Experts of a small language model.
Training: a variant of Muon for the experts, 579M tokens, 4416 steps.
Below are experts of layer 3 (counted from 0) of a mixture-of-experts language model. Rows are named router (the router's row for the expert), gate (a neuron's input weights, with its number), up (a neuron's input weights, with its number), down (a neuron's output weights, with its number) and show model dimensions 128-255. Each number is 500 + 25 x the weight over its row's rms, rounded and kept within 0 to 999. Numbers have three digits each.
After each expert's rows: a language model's description of what the expert responds to. This comes from a sample of Wikipedia text that the model never trained on.

# expert 59
router:469505495534500466433512521476480480465516533492500535521483504483537505488499458479506521499522495528503508486511505514509482539498524477492514480456511501556481480501533472521498511541496464559482487513498561491503496507480494492516497492460477484471558537486548505500474503521461497507498495460502532508440498526527490506531525488500519483519481505526512496509551466491528529511493
gate0:451480498486494482482458479525527453486537499519490513498526527492482560501474514478478475515470483520497492516510539493499518521505502480503500522496501496496502479529525473525502443461473467509477538519443509494500478525497529422527457531461516529518494484528558450519529493436485539484479500556487531448491477498507467461469516520481471472493536495534492474483501451487482517497517
up0:481556474486535511499513494506480511485482507470510498500516435520486553481521509472513500525505479567510480526509470478517513465529541485452522515476524520512498466532507480503540513511467462521509488464503476479529448514515473521541500492466506510500541491498523489499467476464494503485497523529498543496500470478511469523497547534470472473473532498481473526475545492481522526495482
down0:490499514516493475520447482517476500520519521521460540518478550534484449506464468505503490480528460500497529521513507482538478495470524481492518484528510510518513474495501501502473517501482484509504520537545502465486487533508425413499472505489519504515528492497511459473490455568483509500489465509531479461504521526501542512526494448489466497521484504514445484501526507447528525523471
What it handles: Commas ending clauses or in number groups, plus semicolons, dashes and and, e.g. season',' Wabara; 4,009','626; A';' QF.

# expert 3
router:466502502536464510483505480504522471500536495464508516523550501501542498495523482495526495543513506509500536466517474490514494509515520482465547516464497466491522504467480493497531494558473501516505489527511522507488518479481472516509522498520483506467537505509516496477472501494507506525504472510479515492494527509493482484495525524494518506511523492535464480535512476493534494490536
gate0:522526499499498461508462475485491489527498523482507502485517483498494467513452515534525497507491530487482500471510532494492549460535495531473491504524540468497529514513509475505507482540511484556497493516490443479498555522491472430487523503498468481533499516466515518525465496505488530544503523499538498512479555500519512509503490522505586500487505490497492459512491493499491523512500
up0:504512474464497521519486521516482492497493478521440515510477469490503537483498492488516470486502510526499448508543487534492521520524461465499504510503494505505497477490520499478476512460528464475467499493543534460504474551497501467516511489497513499507505523511514512510530501497504504509495475455534487466539497453503514514506437534528487460488481467498483558509558498464518472529534
down0:470582509527494503461526486452508526520475500486433481555474532513497504504479517528521515520522506490509458505477503493491511510503510497529505514492496457519529463450479503486543465479485498553507485543494510476497522513448486501501494480506480513500492547548487497528480498521510510568532453522497523501533530500540510531498522526497500488519484476487501494535524511485509481452514
What it handles: Word-final pieces completing nouns and names, mostly -ion, -ation, -ment, -ions, such as champion, suspicion, Direction, Portmeirion.

# expert 30
router:500523520509515466483491518473514483453536529485494530478487525519540469489507492505480453511545515499494505502520475487508547527511543512461523460495501460528548520482516512497520491475466462532560498579532517475463490460479477489494536495475469478503512525497508510496489484505480488526503480488489525508471494491540455501520529492510519514493519497487463469498548504507489496525494
gate0:496505479513551462532499535505505486537494476536495469481525527497506501496503503499503448564535489507527485495504478471487506531491476486473529485529540475481535497504542523476519513513536490498475513485497479498522479459473517493486514539543496505467479530557501509540505476538475527508535476508552512498538546476536454467465507498508499495496534508478488494497439493516502490506469
up0:506501511529520476480566502488492492557511494554497485466523473550550480520496510528462499459523541484501560479488493503485533483464488476468504506479515500468487510519496496463512475472521455504540527487510473482481513460492557528489524498498471468495494523549515489496514467493502484498504498499498495503501542479468510475447552489506482500515532525491504509508492553502488516485510
down0:526461474527485558519483516534497486448490538493521519506470483502466490472486488548474498496500498530503499512500482472546515480500517513464508521486508451507488503467492529492504506517488467460518445509514497488512484535513504474547501460520544492505498487524479546496487545506516533487506542505505492513493505503440506535520488475505537492473472488505500501495493504482509513525517
What it handles: Middle or final syllables such as de, di, ation, der, as in nude, pride, neurodegenerative, subsidiary; also sequence words like before, after, until, then.

# expert 27
router:465531529514472504511490491498515526470541507468529521522510552494506492472501460474496518492551531523531503495479470495493494509466524476493469463492470486504553507486485466500526517512524497521486531516559539509521488505451479481496531508450516535487501526513517499512496519493500449531471486474494525523499511545480497471507553496506522546544491478541465459534497485448500493535488
gate0:530494483474500541532531501498460504513537521502504501459488409506523494527460498507465499482506466532478489488542511487520492498434471488533454497492488549500518523468453421472513535523538514529507481505556483475508549493525515526497490524447506500501537487517490489517511495470481472501476508496460480476521489518498537503529519524517473499503511500533473508504535505480500507524542
up0:517497540464485493514495486510427471517512537522477483492497512473513501449475497464472503488536521526507496471460548485498444461458550525541493468497479530523475536469510537523558522507501498511464503503475497501545481543509492493485529569509525471503504474500480528475501493534529475503441489499466465483514524512480480442546538518514465485519497469527519498497510419490563477488508
down0:474511476510487520484500504486533524506475469512518481508500501568453528514523486508504506521465499460508533506506478547478500531517478499478496499520513472491517446547483449479438487486508471483491481503519498491441522482485469493527495446541501513504475473510508453471509504479482518520545480488490533515488521520512542526443491463477538528502486534478479499487451548498464482480501
What it handles: Mid-word pieces, especially th, in names and rare words, such as bathing, Guthlac, Labyrinth, Joglekar, Lokomotiv.

# expert 58
router:462516513517497487503499504477482513449504565500527514535505475511525480458506501502517491508524559513519526469494475484518497514479513478491468521482505508519505511499531510532509513556518471531491484490585580521520480532508486512515522495497453462492493510528529540524489540498494496508501511455468484511450517529489512502498536522538525528512517481527487494502515493502476505485476
gate0:491524489459464495457484496491539516541523508524527508519513488515490480461519526501455473482534508490503513483503476536514540449500479528480473471474511530481466484510447483505504531511557521515537525510518462452499514490497500506508484462476506523497540465491530487457480490473500491497500543483503536506476543480503509523473479506468536511535499575496546537509455508525579482516543
up0:476459513533513491496496552501477488504508510481496476479510486475480489502465483485521517512469508503469493489532480488461554473510483489534525519503502530473483499484448542517493498479502477517472548544484474481486455514495504521408574530454502462451477536523509459509511499466512461509511501496538563505493528493512479520480512506479451514497470546526500483489461486490537526522497
down0:541473490557490470529517507473451498479454509486491531477511505543509517517471475530516545504520498508510438537498532510503515520569473523514450495519459469467487516459544472512518496493472527488501543500469480527491483509552488492486509537472513489503507463515467501531486520512500496484502433554542464483550493519483498468557522509490456501500517489488479475532539511464480518462502
What it handles: Semicolons separating items in infoboxes, cast lists and score sequences (2–1; 2–0), plus pieces like o and ir.